Weights of a small mixture-of-experts language model, trained from scratch on English Wikipedia.
Training: a variant of Adam for the experts, 315M tokens, 4190 steps.
Below are experts of layer 3 (counted from 0) of a mixture-of-experts language model. Rows are named router (the router's row for the expert), gate (a neuron's input weights, with its number), up (a neuron's input weights, with its number) and show model dimensions 0-63. Each number is 50 + 12 x the weight over its row's rms, rounded and kept within 0 to 99.
After each expert's rows: "comes after" lists some tokens at least twice as common just before its tokens as in all text; "mostly gets" lists some tokens that are sent to it at least half of the time. This comes from a sample of Wikipedia text that the model never trained on. Tokens count by the router's weight.

# expert 1
router:53 46 27 70 54 96 33 26 44 55 49 57 71 29 59 43 28 52 50 17 68 36 35 53 42 47 32 46 52 47 39 35 46 52 70 68 48 46 41 55 54 56 60 63 55 55 54 45 75 45 57 48 54 42 58 37 54 45 51 40 41 49 51 48
gate0:51 37 48 60 44 40 47 33 58 47 36 53 56 37 40 40 47 56 41 46 56 45 69 52 56 53 22 26 54 54 45 40 36 65 47 55 67 51 27 51 47 44 57 47 50 61 52 61 38 59 37 60 59 59 68 52 57 70 65 51 32 30 51 64
up0:55 73 58 38 30 50 47 51 47 36 58 61 53 24 48 31 54 22 42 58 34 58 29 50 39 51 63 51 36 52 51 81 45 34 62 51 50 36 51 52 40 44 28 59 58 26 29 31 50 40 56 54 46 52 41 51 57 42 47 69 64 64 21 47
gate1:70 35 38 54 50 49 58 42 51 59 60 40 44 44 47 60 44 41 52 53 46 49 57 61 65 47 53 49 50 55 38 57 58 64 50 60 50 73 32 32 51 57 54 40 47 34 43 63 58 41 49 33 63 38 81 69 53 38 65 48 68 58 80 56
up1:69 52 62 51 70 40 58 52 60 54 57 36 45 61 30 52 65 62 48 44 42 45 63 45 50 58 56 24 50 44 48 48 44 39 40 51 43 30 69 65 56 61 60 56 70 43 65 60 64 51 40 27 50 51 53 63 36 76 33 28 49 52 44 80
gate2:54 70 49 58 49 43 59 59 69 45 54 56 34 48 45 48 69 47 47 63 55 45 44 49 56 47 47 30 46 51 31 48 46 50 74 36 44 65 44 70 44 48 44 39 53 67 57 51 48 43 41 74 56 31 40 45 57 56 54 79 52 55 70 23
up2:49 52 59 57 47 55 35 49 38 47 45 53 38 46 37 58 60 60 40 47 51 73 48 48 34 55 41 55 49 51 41 30 46 60 47 63 53 84 38 72 62 52 57 50 43 58 61 58 61 67 44 44 34 38 44 37 67 74 47 58 29 47 59 65
comes after: "\n", ",", " and", " —", " \"", " —;"
mostly gets: " San", "On", " approximately", " where", " least", " about"

# expert 9
router:52 43 77 52 60 58 34 40 61 57 68 66 42 16 45 62 50 40 49 39 55 60 63 62 51 56 48 36 57 59 37 66 29 52 60 73 53 44 46 61 66 53 22 44 81 28 40 71 47 41 65 61 47 34 55 58 45 26 47 46 49 52 54 49
gate0:23 27 57 70 64 68 45 60 58 61 53 39 51 52 29 48 38 56 52 48 67 32 62 57 40 64 60 50 33 42 39 29 55 59 56 55 49 36 34 58 68 56 36 73 52 59 44 65 33 51 39 73 45 58 70 71 43 68 46 45 50 39 51 61
up0:24 38 64 42 49 71 55 71 31 45 56 49 54 46 46 40 58 21 53 59 39 52 66 30 51 48 31 44 40 66 41 52 58 40 60 56 60 50 45 43 50 56 46 61 67 43 46 61 33 47 47 69 40 43 41 46 43 32 46 64 48 63 31 39
gate1:68 77 31 51 64 63 30 56 42 48 73 49 56 68 62 38 63 43 45 64 50 36 65 46 35 40 49 40 60 58 30 56 32 53 51 45 32 43 44 50 54 58 42 45 67 63 71 62 43 46 37 28 59 40 56 39 45 59 39 66 60 64 50 44
up1:47 47 63 43 48 64 41 63 61 51 53 40 50 47 68 51 70 54 58 59 53 54 57 37 28 64 52 50 52 48 52 50 67 42 44 44 29 64 77 38 69 54 19 50 24 38 36 53 64 59 41 50 52 52 65 54 46 40 59 50 58 71 42 31
gate2:80 60 49 62 60 47 57 41 34 39 45 42 55 52 34 52 57 38 43 52 64 44 44 59 59 50 58 33 56 30 47 49 44 42 40 53 43 39 43 33 53 58 54 74 52 78 56 41 57 64 60 74 45 44 39 49 56 57 35 36 54 63 58 60
up2:44 44 50 57 52 49 60 47 46 38 39 56 48 53 61 59 36 58 43 43 62 67 30 31 35 52 44 58 52 21 50 66 41 58 47 67 27 50 49 53 46 42 40 51 29 70 32 34 59 47 64 63 54 42 61 58 71 42 47 59 58 64 64 47
comes after: "1", "2", "3", "6", "5", "8"
mostly gets: " October", " December", " February", " November", " January", " July"

# expert 4
router:61 37 41 45 46 33 66 51 56 51 60 56 76 48 37 44 23 46 60 32 62 45 47 60 76 50 39 57 41 33 44 40 41 51 17 87 67 46 54 52 68 66 37 34 44 59 54 28 49 52 47 55 50 54 57 56 58 49 37 44 56 46 68 58
gate0:62 32 56 44 57 58 26 39 48 31 35 55 61 60 25 50 56 50 31 46 61 43 43 48 56 52 50 43 80 48 42 26 29 53 54 67 62 66 51 41 86 48 52 59 56 59 61 52 59 58 47 55 52 48 73 36 24 43 42 52 34 35 55 54
up0:52 52 42 37 66 60 33 59 39 43 44 50 51 69 42 43 31 39 39 36 51 36 40 35 53 52 62 55 46 32 56 37 47 53 52 89 48 57 54 37 71 63 54 64 44 57 49 46 43 50 42 44 29 69 57 33 44 44 36 65 41 47 60 43
gate1:60 36 45 51 52 39 51 39 60 51 43 74 53 48 49 34 39 50 62 59 48 58 72 58 58 77 71 53 63 65 44 45 37 46 42 63 49 26 51 32 36 40 68 58 44 64 52 52 55 56 60 76 54 51 40 60 40 49 43 33 48 56 45 57
up1:46 49 63 60 45 48 60 40 71 51 36 59 49 48 49 27 32 74 77 40 47 53 45 59 44 71 59 63 55 31 74 42 49 46 50 59 57 44 60 52 49 40 52 76 50 58 48 48 53 54 47 53 64 33 53 49 69 57 49 47 55 54 49 41
gate2:56 63 36 47 37 74 51 40 51 45 51 44 32 48 44 65 59 55 51 51 36 41 55 51 41 50 59 29 40 52 49 39 53 40 47 56 38 62 47 61 43 61 36 43 83 42 73 55 62 64 51 35 60 56 53 46 63 46 31 55 37 40 60 51
up2:59 47 51 56 60 65 46 78 83 37 63 50 54 60 34 70 56 43 47 42 51 38 51 52 51 24 36 30 42 38 37 29 69 57 56 61 39 46 45 43 38 57 55 38 41 50 22 47 49 49 41 52 68 84 27 32 58 47 44 49 44 55 57 47
comes after: " of", " in", ".", " to", " on", " for"
mostly gets: " The", "The", " the", " this", " he", " she"

# expert 14
router:60 38 53 48 41 31 33 57 53 45 71 41 82 32 32 37 43 55 31 33 60 42 49 53 31 60 47 51 56 55 62 48 34 67 77 91 43 48 47 45 66 58 37 49 53 66 40 91 90 51 61 50 62 47 60 37 59 40 49 34 55 42 64 36
gate0:66 53 54 47 59 74 48 39 63 49 53 53 57 36 52 48 57 70 57 36 77 41 69 46 60 46 50 34 39 40 46 39 28 44 52 49 36 34 66 68 47 58 30 37 43 27 53 53 58 33 44 56 40 61 55 40 48 58 45 47 42 26 48 38
up0:53 48 54 61 36 55 53 63 65 60 38 62 47 47 30 46 53 54 40 49 34 47 19 70 45 49 55 43 43 45 50 44 40 88 37 57 42 56 29 53 54 47 41 46 46 67 67 48 45 49 44 67 54 48 39 44 59 41 43 25 48 75 60 74
gate1:57 43 49 43 38 45 37 51 59 62 52 73 72 46 55 36 73 44 58 55 59 38 55 31 47 74 39 40 42 41 59 55 42 41 43 51 64 53 61 34 61 34 55 41 73 59 55 41 65 36 61 46 35 65 55 57 63 43 61 53 35 51 61 41
up1:63 53 49 47 43 39 61 60 47 53 30 46 44 48 71 66 41 50 33 55 35 51 51 42 76 37 75 43 58 73 39 67 59 59 37 56 28 57 42 48 44 41 52 39 48 30 27 66 44 67 67 64 67 60 47 52 36 53 55 61 65 41 43 43
gate2:57 60 69 56 22 46 49 62 57 40 35 47 40 42 42 54 53 46 44 50 55 64 52 41 47 61 54 43 60 49 32 47 64 69 54 43 41 38 56 56 40 62 45 31 40 60 63 59 48 60 14 50 63 32 49 56 71 50 60 58 50 44 60 48
up2:57 69 64 25 41 62 43 46 49 48 36 38 51 35 67 50 58 45 39 45 43 58 55 32 43 57 42 55 47 42 52 71 60 36 57 42 52 79 53 34 42 42 62 49 40 35 59 65 52 39 47 44 52 57 48 37 51 47 51 47 40 63 41 51
comes after: " ", "–", " (", " the", " his", "s"
mostly gets: " songs", " films", " artists", " John", " parties", " friends"

# expert 12
router:77 44 34 37 52 54 24 33 49 56 48 63 60 35 42 56 48 30 45 37 56 30 47 49 29 53 52 47 67 40 54 45 62 65 58 66 49 52 56 63 60 58 41 37 70 76 52 71 64 34 65 44 48 32 50 41 49 48 44 46 55 52 55 50
gate0:46 44 49 65 58 50 55 75 53 43 61 59 54 39 47 34 51 73 69 44 57 48 58 38 72 30 25 62 57 47 62 46 50 63 66 72 65 38 59 43 39 30 47 52 61 43 59 47 60 43 40 62 57 43 36 49 66 72 48 30 62 26 71 47
up0:39 37 45 55 58 70 58 16 66 64 64 55 59 52 51 64 61 53 29 47 38 29 56 63 30 54 71 38 39 50 42 55 39 38 35 38 55 52 47 56 64 67 67 51 47 55 59 63 39 51 52 40 32 58 55 71 35 50 35 53 53 43 48 66
gate1:43 46 48 66 50 47 67 30 38 60 69 31 44 44 40 36 63 57 73 34 58 53 61 63 35 48 49 66 32 54 38 33 40 37 70 52 56 45 43 32 53 51 58 61 35 31 53 60 71 74 20 71 59 53 62 62 37 51 39 36 43 49 51 71
up1:61 52 53 59 47 32 61 28 38 72 69 57 50 56 27 49 54 48 46 37 59 60 63 53 60 44 58 54 44 67 39 32 42 42 56 56 56 44 32 34 47 47 38 56 40 31 63 40 70 60 59 58 69 71 42 59 15 57 55 52 54 59 40 50
gate2:63 44 42 67 61 32 62 24 59 59 37 40 54 57 76 68 54 59 62 40 48 50 58 28 31 26 68 36 62 37 40 45 45 57 62 58 42 60 52 50 35 39 69 41 45 44 59 65 40 65 40 44 64 54 60 58 40 55 55 44 55 54 37 74
up2:57 53 25 52 56 45 59 49 54 57 50 20 47 43 43 50 53 58 55 54 51 67 49 26 52 36 65 61 53 53 45 65 57 50 55 58 27 48 36 54 52 24 50 59 46 53 39 43 48 41 47 51 59 40 40 51 37 53 67 63 76 49 47 47
comes after: "0", "9", "8", "6", " well", " World"
mostly gets: " pre", " post", " or", " non", " particularly", " self"

# expert 13
router:45 43 61 56 58 69 28 27 83 64 40 49 67 16 39 48 50 50 39 36 76 53 13 59 23 47 35 34 61 46 40 52 48 74 65 62 48 36 59 58 44 60 41 48 49 41 60 66 54 45 48 42 60 63 57 44 78 52 45 68 44 55 58 35
gate0:50 40 41 66 49 58 43 64 67 71 51 49 61 48 47 36 66 37 37 52 61 84 64 50 37 57 59 59 38 52 46 42 61 51 47 53 44 49 59 52 44 63 54 24 50 35 59 62 56 56 46 50 54 43 61 79 51 44 45 40 44 67 24 44
up0:69 42 52 53 59 62 50 39 65 36 47 59 58 73 63 40 55 39 48 48 56 37 69 57 44 69 52 75 41 32 68 53 57 29 63 34 54 36 63 37 61 47 45 55 52 39 59 69 58 51 61 66 39 39 33 54 51 59 52 39 63 48 58 48
gate1:62 50 57 44 36 48 42 28 50 47 44 68 45 40 40 22 54 46 40 44 59 50 62 59 64 63 60 52 48 32 65 44 47 52 57 50 54 63 50 14 63 57 51 58 45 26 55 50 88 32 52 56 47 31 57 61 33 31 54 44 53 39 59 54
up1:34 60 73 49 43 31 43 33 51 45 36 25 50 62 60 64 47 42 44 60 54 65 64 58 63 46 50 66 45 51 47 57 46 54 66 33 41 74 46 45 74 27 55 53 47 37 51 62 49 79 43 29 33 58 40 49 48 59 48 57 62 42 40 42
gate2:58 42 48 31 55 48 55 38 47 57 71 50 47 70 49 37 50 44 47 67 55 82 44 62 46 57 60 56 65 27 61 45 50 48 51 53 30 71 70 67 53 54 41 52 40 64 63 49 61 46 56 53 51 53 53 33 64 44 39 53 67 37 60 50
up2:44 51 51 32 40 29 37 48 25 49 60 47 38 43 65 65 38 41 52 62 53 30 64 15 43 47 37 55 52 72 58 39 48 46 41 53 29 74 58 48 53 39 59 63 54 77 44 55 43 42 78 43 75 53 36 45 42 54 38 34 59 80 50 45
comes after: "-", " was", " the", " is", " The", "The"
mostly gets: " Genus", " Species", " first", "first", " also", " Candidate"